config.yaml
n_layer: 10
d_model: 128
n_experts: 32
experts_per_token: 1
d_expert: 288
d_shared_expert: 0
activation: "swiglu"
moe_layers: [1, 2, 3, 4, 5, 6, 7, 8, 9]
router_score: "sigmoid"
normalize_top_k: false
routed_scale: 2.0
balance_loss: 0.00855
balance_bias: false
init_std_router: 0.0216
lr_router: 0.00212
n_head: 4
n_kv_head: 1
head_dim: 64
vocab_size: 2048
norm: "rmsnorm"
norm_place: "pre"
norm_eps: 1e-05
positions: "rope"
rope_base: 7060.0
rope_fraction: 0.5
qk_norm: true
attn_scale: 0.125
tie_embeddings: false
parallel_block: false
init: "normal"
init_std_qkv: 0.0959
init_std_o: 0.0
init_std_up: 0.0959
init_std_down: 0.0
optimizer: "soap_variant"
lr: 0.00847
beta1: 0.95
beta2: 0.99
weight_decay: 0.022
lr_head: 0.0103
warmup_steps: 125
schedule: "wsd"
decay_fraction: 0.945
decay_shape: "linear"
final_lr_fraction: 0.0
batch_tokens: [65536, 131072, 262144]
seq_len: 256
doc_mask: true
train_tokens: 615500000
steps: 4800
dataset: "wikipedia_en"
Below are experts of layer 7 (counted from 0) of a mixture-of-experts language model. Rows are named gate (a neuron's input weights, with its number), up (a neuron's input weights, with its number) and show model dimensions 0-127. Each number is 128 + 32 x the weight over its row's rms, rounded and kept within 0 to 255. Numbers have three digits each.
Before each expert's rows: a language model's description of what the expert responds to. This comes from a sample of Wikipedia text that the model never trained on.

# expert 26
What it handles: Past-tense and participle endings ed/d/ted and whole past verbs like made, used, held, announced, often before by, to or in.
gate1:130044119062096155111104131201084105125092116169090128157084064090081095112170090110152085102105100114152082139132154139123141070107142172158103148099063185123127130145146173148032120092155156150094145119157150112111120155144191092140102066104160119118147137167127101162158111133130133141102168114051103086131122145104148138161171151142124098115103185133104169129151136132068120121138
up1:199141129140139155128147163136079128143111109161170149150129160104115112079114158094125113123137106116183122148073143136119156116094127162123138094161112146141094142051197056053064123064118065094125148150113133091165181119129124130113094168137077149101171188093079121059181144138078129134171116125129112133114058152139143071092152100133149135087100183142130136133095132162160102106106
gate2:117102140070148149105128087079126123156133196191107161176101148094144112087164099152140116159139102078188149089089129149163082114132103100130095094204132140048141081132121109056117191128136160112080084183115115153139121099117073121106143096146137134121057154115144137126088140102141135082161121127133166180131172112094123074109132121110099201137139166177123109097136186119173121145115
up2:162096127220124079117111103122132103108117156097112146083199121158145112127144090119084170082073133104132086140101117156108102071146134160071166124122149080149187173146163104167071117121124160074177107047157078117106125139126122115122054105135115146156115170156133078145111112113100155114108140127179104182132104122075166109144137141085168077162087074090114095135131109157169139112153
gate3:104143098183157051113129109134136105193164163120119143150156200176171099166163166167155130125176092164186178100147159083181074060121147171116151113111138134177102105162094156120080094153136121137165109114160114131194192157129169156198110132089155130068126141121106115125147136123123111097121145104149169136168200138118130083147174125160121084115145148118123092114094121180124120139154
up3:138094106105114154075086142165126075160137156165089136064116171118156168137163103114136107140137133117086129103103148139093184186166100171122086119114126139140198149139197105132119103101143094149178105080118147139202151151138096089094096176167119118119172163191120131083072168107094136166089127150121107099087186080132108097087167104059135137124094132155128134148124094135102175097063
gate4:089198157133140106187148176107135146096152140121113129162103098110160136123122122130117144122165050167175163128135135121112131081113117120113144177170106159164122137123101157100120168120112129142168097084175080078117153189207135189132164187089127148117144151164116147173110101116169101079141076096097149128148162143180174165141183135078068133126110159115145130097117084169069185126177
up4:153144070170146143106131097099032150149116164141066138127122123139090090168137160129098074074115127115148130088114089118162124145132088134072188122100155095151140132101114146138190137156137118163134156142086149136145087122033117123141149167168122134154091152099142120064187119187099129162108132140150106150111211133069087122143121096096131143069148105196103151189151101130159134136100
gate5:093139166058191158136140042132120143122095117169131177100161180099168114143153090143160113097148140083195127103139137099161160206110126124148083118142189168161152189126156126135160114167116095147192127115162127116121158134108124164150102087118126170120088157195142145151078127097180101130124087167122165110093173096160072091141117127136087107130196112131063111152100122120102150105130
up5:165143175152092161145201116112152134127160196080130136114071142114161142115141053145125177140121185088023129128082154106149132126082149125093154134124128169170182199113147162103109144118110109134117085146141171143142146176161124119159147119154193107152111088155097176126115144121148106107121160151098168095118162170070134122093133157138172127136130079142191143182152091191102137123153
gate6:109093113048045107139135156109161147094107161060144119109114128113164174165121107114123083133107151150161143116183110106145140144132149111130171185159124154074084133107161119109119127170172165057129160203093120093116140120124161093181141066101115136149125128087190161090203148106110106151161161115121097157137114107103147184142112086132066153127146098099075174157119156118126114184094
up6:120089123031141113118111071081167124120118132109113110139135124069123088106151125088098083123127091102146106122138156095123197135132123116086131112124159126121146143156151123102153121099154131112093141115163125141032078152173195123150194133105114150219130086155129150072181145137143111055118133083052167166091147152112159137129127092122107178099119129106135121182148103092188086119142
gate7:111170128119154133114085094132159077149180172191141113135096103153133096069110124143068145129087169135174101109103177128180169064119150150107167087121118114123095150128173078145086133172137082109139098138101072100119155121154092124153091089159098170086137130090114148093098117182115163122154098102169198110128167160116122154116156089133072148158191122132112055142106095128146134197180
up7:139113106126117139119187113119131144134086119106177158140084141146111141144102153099137132105095136112121184187193083134044150126118086120113123199128090116084129133143128102124149233044140136103161161154110144154102158103113156152125055084101130082087077163165132126091129092146100122093161122119081149134151074121101119164166125151110134193103064125150160056142118165127170133141141
gate8:103095164117150123097180155177122146139138148117091094138172140114138133153203122097131091126144127130118129116078133198106163088127105071116144151141100116168092182116143123082086172106143162107170120088080134092110071181170122105140166171163151136089102109108190147079062071131089173194147075110130146145116137110148172126173144078154174152158081175156149130173066144128125109141140
up8:127045116151142155118108116081173101138134093143098151185121167156163099101114115154130090156083098158162140128140142153113129143108121070107113128085141111090101154155139201140140124116193197099076138120142119100119103054148120128176062098153141132133152070127227097146088150099151103147233091112132079109129074132187144144128163121131080140150092138154110124085114137118132120138129
gate9:085182131182065115169086181163118124125078118097149165102079118128194138156145189065067170107162098085127124158061122104126148118087073138173178101155123171108141164105130112107124121126101169152097152119066099159160099152151161087088118100158115154165187086139153083102117128094137116174111119133129145185158107147129108127124127174110152148111116140139125178129104136188084174165091
up9:102106133121100138074133124128146071104171136212095093108141147083069118098089134049137087121056170120131093112138126154158157066177147120152057147150156095172109080116106130140138078135172058125106102132119138123122097122148128063161129184098125157122109149149144129086095113176064134103103137144124146123120135137087095141120115146158135070083192145156167146181143141116173106117187
gate10:169120103121219139178136178120141149144114112055115083156122111142147114133164114124137137125083114078121133085176134143104155101129135129180162146105088081112116115114110131118151101154102119117124099114097108103126146174160177097089071145087134131155093097157169084169047079164126141118112128108142170127147219112167164050156093087153052142178117096134139109088092159095100139092106
up10:126129145128131137122151140125109090096132127105153080097081150116163157106172122135125117153066162097155144131111119180095116151120090176156138082183091152143094156159147105138100157085116107115120106104089128105108083163099123121120181148078123132145156146175095111130126108120075154146088073091125154208140226085154153070143013097099125093131144127216162107168092094123122115137130
gate11:127110112159115138162076159118153070104180109083161115175115107146092148146141098171169136172116148089119086070083150134085086097179172109116130168120082125075132126105196131094102162184111119196125091109091175120115153106110120129155202100132076152092172105191096104135125069098082073150168109169157145145067114100144102089084142086140112122124123151111085147136120128137124179112138
up11:151147134159179106142155099109101161152093133133076109138171093082133140139179104180140143118151110109067121110125193128099111124149100169129039064133145128133155104133100198112106154133133116092123171160105143086176113179138137159085111141161135117151053121119159143113158139163103144106171160036137100092163097150158102125128126140163176158145055100137186178156120161149159088178159
gate12:117156127176159094122086140120116134110143183131183129131104113093106099165079060119158175175108152151170146131174165130123216157096144089083096162059084137179115072143111121132116150113164116120116145113159090108097167121095130106111133156106076168168132115157139168081109124114203112122180115135135135082074115137194154101093133125190123129149106110098206130106065120118109152093160
up12:117192154149108174125079139105210091143134077084135159125134150120087137114124191133148137116177147135123156115114112101114061117080100102120165119183139168136080158109152204162128158102182139124135102117034118089135095147107099102062111110117088118151079154085107158134124114183185142082145120101084117140122147109129087090147131160092106084178118096105145139106178069111168117115105
gate13:144143098170140111153211133119137117107149114185174078160139115096193159120101099176066140085138137156117149139191159144177118142121131087130168125196124108154146083206097117141124124187127104077120101112165191148115158110089136159102086118134091160147139114166151115116115169112187180099138150147105096122169128167189103133064145103118123153152144143175157095076049131123151123131126
up13:187104183189074147123056077115136092162162148186121154144099179106176106157132146104137100146099174117138118141107127083092135139094132134148077106113154131162171149117125070117163103151117150152046116095136168082169089112164166132132109105173124145099146100122115111085078084128110119130159163117136138165139087153138092064152067112119188110151099139118095072135205104083173126106118
gate14:143099118092142143084120135151088126169102129125138110175184088113161101176121102129184103191114147137170133148152155096126144079083195176152155187138086180099087110161172104163138138138037167112148085151119119141080084083061161179154169141122135145129127123117024201133136163133100143159088118138137179132103163115151103134081105140132149132092128147147139125130163159122114089127110
up14:120102106116123122094143122064095114156105180074148196090132119124093052133180167131094151137120168082083045061117127141126142094103107154123131157117122107111128150114099123120083134121122110192113156196074121192124106126155107125130151107126100131075112109135103172104120157152148144105052116076117120098123141090168125164103210084101111157151101113119058177141169073141116133145150
gate15:140171142140131100145141101176114102110127109147132129083135108141121088111191141133134093072132148194124111071093127128118105064100157123138128137117178069073148111206109078168143145124137131189118162106119164083148135071118117094155123119172109123096146127115147139173142089090051160140140089139081103089127048185129138101205179150189150118100123095104091135165136105068099133105129
up15:176104140136123104109117124108123108136102113063066132165074181111110046127070114105134052100153112136181118114138145206116119123127117132127135135149160114100161098172110086135109116088172159089110163153113197196147091168123091149132059108173150063161126177155146175146063126085150127179125112140120133148128142169099088127130138120150174120152129090104166181145131126072137122144083
gate16:164178131149124134140133091162158091148104168174140095149106118167084092165093106130202129088115184113109181123159080115114117114105124105142162135141143115115166075090120088119143111158105135117083080093043147128113127144162118103102099093130131147208147143140178136151123128118110155076186199142084112150160136117126162088101146159202110159096178041167138117143127147148133166065111
up16:153096142087159146116127131141144116143138202124151114135147061158114142111143086165093097093196072141113111204095142124108148139150154184102148106101138154091104139086091114179129112100131146141120124091139119112084155198110157105152174167135106128128120179154193071086142149115148055144077091114149164088188150124158146106111126151157140148102150231120146094162183088117088143127152
gate17:086122151102120104116116131074086121190156105134117137125148133089088065097110142137135122137076146144172123141079110166063140126169138131104127111112183179132064141175105176166098132118166137099165138138137158133174147095125131134142133111126179224178190147161131192125100143115141123203098135135127115177105139057120127138094095114107140182063097091159108113051081145113120168133122
up17:138163108133123159129088055180086104137173158104141118091145112133148175185096159092103137202148096107063128098177151100085144152122166161154153135139066082110158142126118099108107116128128087179105129086106087128120106141098107129155108137137138089152089106136173109114131085166149158036161121132123128124215120221183157094117172120142133114087103155132142149145125109106174078166138
gate18:135122075127159180184141171133136132145152117166130111104053158135154051151152102097167135107095100135100154203077126155077085147077096121114135133147106134111130097106073104100109158145142087152115157113063088155190165147132109160096118082150125107100129166120177083124111176075137097118104122148227148163097123127108118178143130113172100130127153129164058111110080095156081123123137
up18:117119162109106122107121122109157123081141193120109166120186120104139172137127118153161143165151144100192129062159123116103158105144208096094102090102111084101172148162155086175151106072145160129110166116173190073085121156094104108130139145088133103030117124142116160134152105131111188133101116115083077086159105091099161110099207110146170102156097182120119121120150162130105117175163
gate19:119118152159142128125162057168138124127157092092156083122115186140168084177095152151085080137160128130100183129103131154165070103117161099093157133099158120135117134106186178085096134181115131157125138167106127107155123143108131125180141095160087070110172093122111111073141092159168145050109149121106160096194146162139165127105141135122136115129096173130155039122068183153116196145156
up19:139122111106125165088163124164100194162120088066109147113141072158091140098178133124106119085120183149158136180133118118109142151120057139101066162164068106083095157174184115146187141119123095118136074130112103169123148093150126095070165134127175169106120139127194163108172119087148133179171153153132138084090138113157102122095090125158104123094146055144112191169144138078141152095134
gate20:093134132132153143167145192151144105141115138116186180167141109127135141132176150159155191099113129052215165120086133098136110129123138123087153124091144113131047116135201145140083075155119134148111108106162100142200133164094178115169122165145111178077142073151097134115134140167116073144115103094138152155127138080096129107099153065145198149107099092190105120143139099146118123179108
up20:109090124152109097080104049063099157139127110139140131127129104106134112194116155149129087150129066132127138063137094070149097127178111131165126180142150179148171117171118111165124107109130068166132124128135131146135154114207118176142152052098157088142142128098109149178088082153142052118126157117182141125027086167098178137127104100128118178127110135136118153157103110104125162119085
gate21:140121056123161123155138092068095136081101122107091162107148140105138107084147166173062122145132139142114080130075130119096103165118130088144121096096122109153161078158098156079158096113074112100128150112079120124119131091079126151163091111114122149139187176180126159165122133102106195118104116113115232066135142091174092148175145070071102157094108134053144146141108139104138137114088
up21:126124100128076157141093120122075142091141177100101102142176126090114089080128142077110102151168122123105064184049140183110158104029097100100156156133140101139133100165075110153135136111168109109152100113107115083130104066097121152141124081160087045102127155165120167108121147109141165052164094147146163068127123111108137096158174133123198154113173157115142108126152138093140137142119
gate22:119048149133141099133148135139093096112137128126138155150116051139116098123111119103111095140145191141145160136170156172095161119095133129141143085169117160185134106125192103129091152114098118081103172164107095096154152100134119082150159100056092150138170116163084073130137209081166109132124151126158107130152082142058124076123142182158101099177172133143105150108174108054157062103138
up22:173082113110153112175146153059159132160117098100058130156158128102101078115141153035093087125136150119129130179124133150095116146171124073145125128104057157162161144135123151141122141139154114152139124150137152171091126118088098106093084118071041104111163124136130090165088099132155163145134214129127085157135070144141097105100111104110145128127132171106059116075139139079109120047125
gate23:130100135109151115175145104154121068164175082121116198089094068164183117182099137104150118165149123147180137110108160118194050126171108170178077178096103125180139095143116113110090188092125168073170131111113172172113142126088129090124147137119105129132146119135154120101097142111123152126075121119105113141189105100123127138118104122118155128092089164108148194062121123062144118129054
up23:168114121109129133118134110108103112101129123101130163175144085092138081076110076088197087209102082139177097128127107099124079123192126142157127162161106131209114125140147095118078085135136179140134130060160171117055121098161168115131174173126079135118166134128162131116091125175117147157076115117137119092139124100096128081157174107120142138060113170146079205136123138100132173153146
gate24:091106165112114049166120145130124092150143109089149105146111107098140076083157093142114143134153120144124118109089147095158126103106090173129200143088168129114096172189124142213088110100148129124139097108085165188089119119116141087118121093120113146174151092150119098122137131086177147154126193139168174140080110125117126108106093085051141111160161126167166241072160138148115126120139
up24:060125119173100144137046110112151080136213108151119132133095156150097120111146119142157122115143128119143120162102156091119187141108173182144160063096183122079147176100085144139121125077056154091171118089107090108148117165112076120134126129091146135128096143159111103117124127090170164092090179163085096090178094138143082146144150097163144083124142143078101148150069148106066181133123
gate25:170179094118137158178095096189161097112108162092127082131131101220125089141146106138111179164137101165122155117112128136145046107144186094148069138086177104094139079091126175123160079178150119164116144135110168190107096124137112171114165129125098156074121135111150109146126168111092116071115150134150200100150134161089109090097144166166052113113129097135155140149119162098100137147098
up25:114151157098152120210191154151116220166148146158149134154193155137124056105098130155163130131105128188108119138141103118085096163133125166159129162159186158078112144145146100138175169101110113161163125151085116114082096109117147100111097131125144094098124088109110066120137083108171099163135154141155177119109076138096124118053183112106149127074161142065078135092129135137192121096131
gate26:099071045039154135155158092138148062131141113086155155142133095126144109099124130135158161153086109104147118068170182137135149145147149037165125137104151112111114144139112134140106137125177123099125129088186126135120136109181134082188133100109040088127175058112126142162122126070124141128111162176161138162142093166134122115135086131118141140131171150184102085130148199122146095133173
up26:204121064150130168159102160136120211095088154118182114142140076103140138106119122067103113123150124083143147087180100125130112131131155150118117082098067155122114130126130070131105140148147098124125141151132122058109081157156151144171165096132104116140141115117229160141105182131177135099144125116144088115178196110098115162102186106165153084072125083118139117116097111087051106121125
gate27:161151133142086120159119169105095129131116093108103111166124136161183117151130113103164125106084098119125130139155129189125125075143071152063134135097161154107174135104112142195109091084110096117186121133117138108107115153152176163073141129160088139189101174151196066103151127166090136086147121140122080171135141121150078120129134161123137171210134096100141146123135170087215213098150
up27:131165137126082124084150148109051159092127101165163110090141142085135132141124153111133096134088104144132143120093149148143149162097141149147129048156143099043129166168101125118158128125135064180129176085116166128136108212058131140070189131165122145107176163189139100098150132111110147094137145146114111151120154095105107082162082100097218112154118113125160121112150079186140096087138
gate28:130105140136155115107194120114142138121102105098086184021124085074123163120152081083098165083133162183137156124134096113177125095158104141072185107192126124104160156089168124171149073137145139139134125142122125121098169172129111158122108135183146097066135102056157130156141089130067108136098111147136105158137109116137147096071127152154164137164059120169098116146101104181083116140085
up28:137064105144115126136114154097169141142090134114085119175179096173169058126133097145198098171121098086138094053099157118079103190149179104151078131124095136172126209147100141127121114162074149083124085127146143162099113089159143119171140149123138083166121162165149132126125124130160146085126129140191173163173102121118130075092106112117096129096106089171140115127115151133159134165218
gate29:170206121124143100060198155134142147094155068133183128142070156120130144110144130157121177154153144141153143105126088130127125164096130150170180130146169129139177089087082132139100139129144040113136112133115101061103197155170110093105133146100159147126108111113154152206121202109095152154073136053150112097116100164149122104152117133140158146122125202148111157089139115108103155100089
up29:201114194090123159143124135101152142119127157154133094154070123129162088158077115108138101130061080109157057141127118143154142135146080111088083055160174138120115085200172098123158143114084173107113146128169184153120101154115150161104182091151111148093131204110103127139099164143093155157148127144114143184120108081116152124102098099098111101104062100167139122163108101073100151169165
gate30:145117101123107080090092122122109084185156098148097178142133161120081138131112149143099068176114134167113178106107122135108154107147105162108107108077132206027103117151140096106129171095083161147120151127109107164108103168133075158173143122102078059126084182198136135138175116124138128069112164145103178154120139156085123118096111135155135124163129110109153159124135107211057135127168
up30:154172157099084185103150149065112145177111088156172105102106148077057122114121114110125169137161183096127137166139170118108212160106150157085154111111118123149158109087102073151099071109132128179121110141106101110090116106062205141140077145173159168137144140086139189109124141152156125144138147152097102099151104100121111142143110117136165148180153135164074107065136102142188166178116
gate31:169136142096145100157164175134249181118129160124131098142161111076192096081129100147130137124089077107108140172068125089085109143133110068156137081121144119129125110122106087117118175125058185137172115110142100140169118195142124122136124108147143149070101192158073124097104103102162058081101103137147144125122052092148124189112149121115130144120128151156107141119147154132093147133158
up31:125132137105116097077114106134174180097149117119173131106114094163102135080123108130071094185119145141151081233124079146142160171159129142145138066136145103129131122123137073132124108078133099088104111107107091146123127165091123091164138139125170134152147166128123199064119130171103120172090083126146117149077064125117113141156086178131177190159093174150212101075125088151144108147117
gate32:109168142119087160146165095086095163175134141104167134095137113149123123171126162081149096158123156130134107064097072173131129081108113119112084179109125118136152132166197145095127053109138104133099192128177088077148085095157129128153104088055120152184145123157114123168145119135116121144162051113121149099145091183074123080138106142118125126128099090174150073121170136139143091206082
up32:161177026133107133156162106104094137070155149178119179128162136116175097122150109067142179117176139158132143146093161100105145109106104123140174099207147141099163192111109085068166132136122131108078099140122147138089143101123091114150070149164100150054076139126088113077146112138097085107090095138146078149141147141116103155129130155157134105135074078149090144109086105065134138148094
gate33:180141110118184125121121135133145096125153150172116126217146135128149125194110111095136136047170145120161081127095136161110128064098121152129149135166129143154158158093139144136088120123198118046136114108135126063143108103194144124134146126175167152119158062148134141076110104079128087133076167116149174144146165090173118084157143147092161108173151120137226090159129144149129117144088
up33:118117149148143112069179081110134146111122123133119166136153145067159116136180160138125140133166117121169141098163050169125086126136087116230122149171120101146115112059113146164119187161157135137138096189135122105120158128171083143154137150128160157145132178177149140119143155165142153164187116075136089187186107096115125155166151138100108151106106107157046136148044148076117134150137
gate34:148162119144075137142166092170122131142147157108148120158182118168126182111123145086156163090085151155067106077143126120128154061151168117144136138169123096141148122098117131150119138148090191148113162134170129092101108175126121162104161091108093046127138137120076159108192071184118164190069176100114119102133136070097065119141081078096184124181141125120121089104082104151108124167125
up34:154132129084149138064071150059176136127127113143096133131077057116096062136130125138095086207158196109089116154134106129148120150122174166138145138114123137097131142175132170139118168185185099119114111163109120139100121080091149124161162129173163154132152123167151127105111193139104083088121094132119180140149160151124178119128138136113144156122086066187173156169140174148118122048174
gate35:118108105100107153107111120119164154088136168130156153198125102120097124115159091106102102181105137188154149089098144161146144159115115121105046130173141144176187128135153126103092077144132111134095068181134165148139129067102113158149135110124169180081113132118102181095113112136163167126083176122110191153140106110075091110111141136230092120169083142104108089149144203101137088095152
up35:165110197135144132109082101129151081102089127113129123142158100136115084102120142139142090107102128150143168145146136133127107122069158152158216098120119152135111148140179168238171153107145145077082167140112136096163152137172062116196092133152111117134195047108150092140112116135156170116144134105150117101115101127206102111123105144068096116143114120089106124117188147100102121130203
gate36:140174122136156115103125141162142112069074118150117156176130154189167133107119114139139091175148101106111150182143190126170163154140129132135099167138128131148149102114153097181068075094079109171093118119138160076138127125171169142154123135137106161150132095095120059104155141161043159164134087072113146145137079136150052199120139038117157153150158082105120150153123085140097124094104
up36:120127156082129139088111107142119094133101122077143141139088121154125107167099153133156111185135140106109126136160031072105187107193151139131181169199135137108164099099115109138117097095124093127083151148077123124147144045090094087165138163136150093134112160111145057134116148146130118184054134108100122136103122127089088148123079123159161101154097121081178111059065125113064125129152
gate37:097089152063162218139119152102096076108158174132134138128135115127090101153198158166165070133173181094113082095163126181107146126090105110108153091057136146090150157125125129183119183139085091139107116122117150102123120159062134140117120089127087130152144123155166127115136121138117130043134140148101098134114096088180082107177157116166145160133106139099134087167123083104106122216111
up37:138207116132064116099128138118130091056152147104147134156154197127100169053110095164086148081134155164114092095153160135173068111147215035142113124146163133092183169109066123141142072157137143128113154118097177118141114167112126146150141125143135105149159130132059065111165092103089107112140142137086074099110100146158095086132122113136131152191107143134134140098115138116139147138106
gate38:184129124158064118106158127071137111086173122157133161175153150100090127120146138109142072102100149165129165091118182161178192177091141147111096129155101164112118083076062152090101129103078178113094130156114138121063175165116146119162159134167139081156164092164158115134163095114126155138098154107107112152188138091087122165126118157106163092202107099150108089102126178147120106152193
up38:162101140180110198140062109150165125070121151050140055119147136153133135118185154090108157116106103148100088110136158151099155126060138130136139068134162150083095095156120122131140215108078133095190147116120161166157133136162158151128145141163095091145150123156131124146153097141074125094150169151098084148156089077150117090133173110159145176124062117112156157205165159136129126141113
gate39:139123074157112142119113105119078147113104110160100108155170132083142063183114114124084144172105129137127155151164103179102099118098146080112136142141095083125082181117125104121096156117155136118177192145135098145128095083221162097145177095124149108060097157207159085136136121130099142119099118141088108055076096108194157116120139137110178134157159099151074076101153120142104154112073
up39:143109186116152133111150127124242078141139081118186142107107094148151101082135124126150143092163116104135109156109118074131157167157123160136129092154181133141176113128114105092159089125098131163080101105165158085148121187031084169115103160136126132146175135075082154133122100125140138133160113139143166143227174114104136148113110104141122141111128160151192198151132140137191112161152
gate40:104154065164146118128135138157130108126177143159148109126154112125174087047148048159187081152158141162156175156095146156111086108071149079103124144107153114191087062174105186129141093110160110085183167104113119109121123178146180080143175132107125099093125143112068139146118124119151115147069091139144116136164134107124157137131123110127107112085156152118136156067122164203128150075170
up40:130109110140145136110108173123140092123092107124096149096108135148124114149155166088090149135126103096151129127184115087128072134086082240102079172199090144098139168150180137117090114163065160109103115176049154110105111103153162175127084132143140162126188175094111121112144128136143146148164093097078149087138187096142102144147125182091138157186090175171105118085148120111147107161123
gate41:161112119122128124123129074064119143115073169119079141138129128101127119148127171123159085182081115142150173200107097044121149140082141122075151105166175088089094107143083124137119101127081092175144077197149141155116111159066125105083154128160137114053123167115145166140129095132104067102112145113152139179170157161165194120137163090122113204120149139123131127137154183155161127155123
up41:120094080119128171088063133064141108070102155105088148107105158148146136119185133160167150124099117092176161206118095102148107171081128099124146161181082114083123098131136123088124152130054122100087116199139101144135159171134141140140161102112087125100093129091163138137101156132141049082093139144121155195134097108122139144138147084103145203156146121131139098194096168160135152179148
gate42:104112111119155128125108096098084172089126118175174079074100126120109106064118138180158148173179131137146126048094155094144168142120159149168201126163139110143143098124090109141136145139104131114110130092165175157103138087139127153150167175116208089073143107129135130117157195176189090095159074080095155081140089117143215145104146129160124129095097122125145135159133103128143159155188
up42:053107151152059133180122096111147103165140117087087203133097188127182095169162094090079098119109086089085166188135125120095165152135116090120121182125143153118138122120151095161138094195131133156134125076111092057146158155108107140080124116116089136124153117119040120099102101166085127151092147160112203137195144105165101085162131122112150109107127113150087117112133166111135137123111
gate43:186116140126117135145139103175140161154170067151133138104173127104098188166189121124172165132130162130192142098102146093108161083128120137102042123138168114122128093062078147137088098141121126139162137135133121121090095187146138120156156136122082123127144217099168119146146067155086131107082134099080165147097152151186094131172089137151147141121096082076129162189101096188110098149107
up43:161132065214145128100123162176182088172080146146155177109110114079146098113141148107131112093178159179120097121129120141202086141150083129161127172061167153098126148149139110170152099115175098132122135138120139121093127119137186216078093127168126156153149110148148131129135145150131177168151137103181076090111094153152121159079186129126097135150101162132119159077138136094102086150066
gate44:117143193117111123126143050092154125095137147150081115167097134084165181093123085114184188079207115148196120123080112177128130113117206118107130127099160104134115144137170157139119112133095138133129150125083172142089173130167126100104182167128150161115175155155074106136121100150094155131101130142131124116125107134112079186153113148062096130195163081148156121087171114165156128080078
up44:107088087107165144127120137140105142114127090102182202107152097165108105188110174122105133196212095151103101087143155060168157103153105141118123154155135167153167179192095103105145096139127144159127107148144109125181144125119134189132127171159127180117103102128166153098173133173213087135165150114137171157152138119100168132090133111160108162054096129129177130111130195135172115117135
gate45:112175135117150152135062125090114102146086126070095121186132127135125103148080137173125109139100033107114137098067128086171122128090165115133162154156121091110127130110117121134124166145178148162120119079104125099085123135115110121148143131043114132134203162134191045114126135112143126161122129142086176138151201115148073125088167126106134168159134153143040093164166154078095112136157
up45:126136152081182060119144172069059103169140148088083098177171120121107074141100156128177108084109075118129139074127153099154102151164104161104189105152131107105169120132141192127086110120145156142137155094129185067090098127125116107089140119077145083100158130132135105106134162150155100145087081094084108114146176127104066138092127117111149085151143162116050120195135116160183137122130
gate46:157126140132105078161170139106135139117109117186114144154141180154130080088128173095184147024115133196201120084115144180111121121138106044209147127158148066148140090099097139161133135102111067138162122103112150171101157134196105118110135169082130135109140077122107141106162137138089162137100088079122123102089085116102128151141140066142117149119144140157143118157072129109099176130116
up46:097187122081104152105125131119107121093165147111159181095191141114102117169107147155074143102132094123089112101173096083176134085109158104139142163144131156101106130133101118122089167091129204126097120136189093214152139107115114173113117074183142103153087103130122157096050103171170128141107109088097100177161178154063116108120107143081120143120159090125135116143143093061099068153121
gate47:051132194064113120065064095194130128115118130149162104126107172146163136129128156121148121179108169089111153183123116165149131105107127140068111138150165107074111134112119089142118162175129164144116119098129182053138123095129191159117135064084087124114166179130147148121134090102066167147117151188090159082130114104170066125145138137143141118138161106092144070081145144094104165139114
up47:111154134169121129131202116135146141145073041177092098108189171072084180166102105086152106162153105143102160118186108080130151116163117097076169125143113136081154134142124110179116102165108146138161127132112127085108189138101146127202186160085176146129136108081171189135145140164125117109144127128142101134114103109138078139131191117101104090108114078091171125161143147114102188162093
gate48:132127094058109106149155119180165154153146120112146059172133101141119083140121144150112123084134085116080142123158163116163151149138157138097174116110098099123125112124138140144098175131136117099110073099163147185126113187116206147151195157109122113167176122156184071060092155079149107114138086134101161118098124176149070136108148121178130094101131097078179161070151164073189148148104
up48:156117159196087134133134161164135110072109087158081165111130157100135114092131167124130102147154118155161127166084097163123130171127140131142126091167168149108171168085110146168134126148226149167178160125109193150125139138068087171115100113157165105118140137136205149130100100133101208119111133127125149154172055120135172155166166156161128156182142141135118124203127141178107069140103
gate49:142154207119149058102177096106125120180145186122138182158195148172101074207168222129124137136179143090138138154158109138150116168097085144077161095179144082103106168175128133139136114125117140129104129133137134149139128196113171164117140102069080123111151127119178090095144104135125089153072154087146149122129098096139156146142114156154144087118168152135099164142143124136111090178169
up49:138131090162097145165175140117142156077141113142122111087145121142140156081105101055111159162095180115065138045097138140050105104163128169098177129089076125146146108095146140104092159115102181132138109102107125118075119112157086095185107144154185112153127128157121222115123151144125161145140085165085110117131143084124115150098178148201169200156134121136139133144182148154108136110087
gate50:189152105088088096141164097114100083113140147129128098150171138166112120193141181159190141114132116139119139115090095104129168106105063141165108143161121159146134108109130181133111157105103095083128173134039106091121154054185117140113122151169118089077180124122157136130156111091140150161153133097166107180156104150100098103116142063156069132153229105112099138114092117159106179103127
up50:080111113203109174108131100080181132138093102114151109104093129094161105093089178106036148168192126127120159062131152127045152109072143116125141130091180095165107151109075095089129108129147137152157167099130118172100093108131174125077122107111134118130109130110067109105142117133127163093056120103114146052070131127072109124120064162112107094098116162167101138140152111116139140120130
gate51:140099119091169169135153170074171100156174138163140124134139143143083098143094128123113145183033067113137123123145144107103170101094203099121114085122155070114106128123131133116126121113081140054078093221153099153156120112129132126086142151165137080099121133171170191149130126139078104098157112132091130097118106078138150071053119144133111143111194143114116151138141089066155153117121
up51:145069142123128142113162108149159114150139123091153156166132111133117179120077092175129040123112143171135206041099146148175116078159164122113127126087129136087127101097147098149142087064130074130126128179134125136108088158104138156101186155130110033086125093078122169145159114155190086141141138115160097102067118137117154126155177137120093140102110178112182140113145131098167088149126
gate52:120128123152118119127179082154153115128191090163179128143122141101129046076181165194146089124112116112120148093083127132126130155117114146123188089117139150126140149108052156069094096132157148107153146106100167143157130120112097133115120101178232153143128183149147117130131123181135169120125146190058150091123120091087070091127150143127104196081123087152160155106170096122089137132093
up52:163089208122122086160192105128145127133114117141185133122116141144133063129128147158158097109124141102090114100121187097110142082135104153116153126133103142122150125090173095098109130098047138093166109113139109107140145179166144107098068068179107136126105165177194076149125097105135121143166109157163155113112178114068089047190063117113122181132117098148150184126127101143115116083088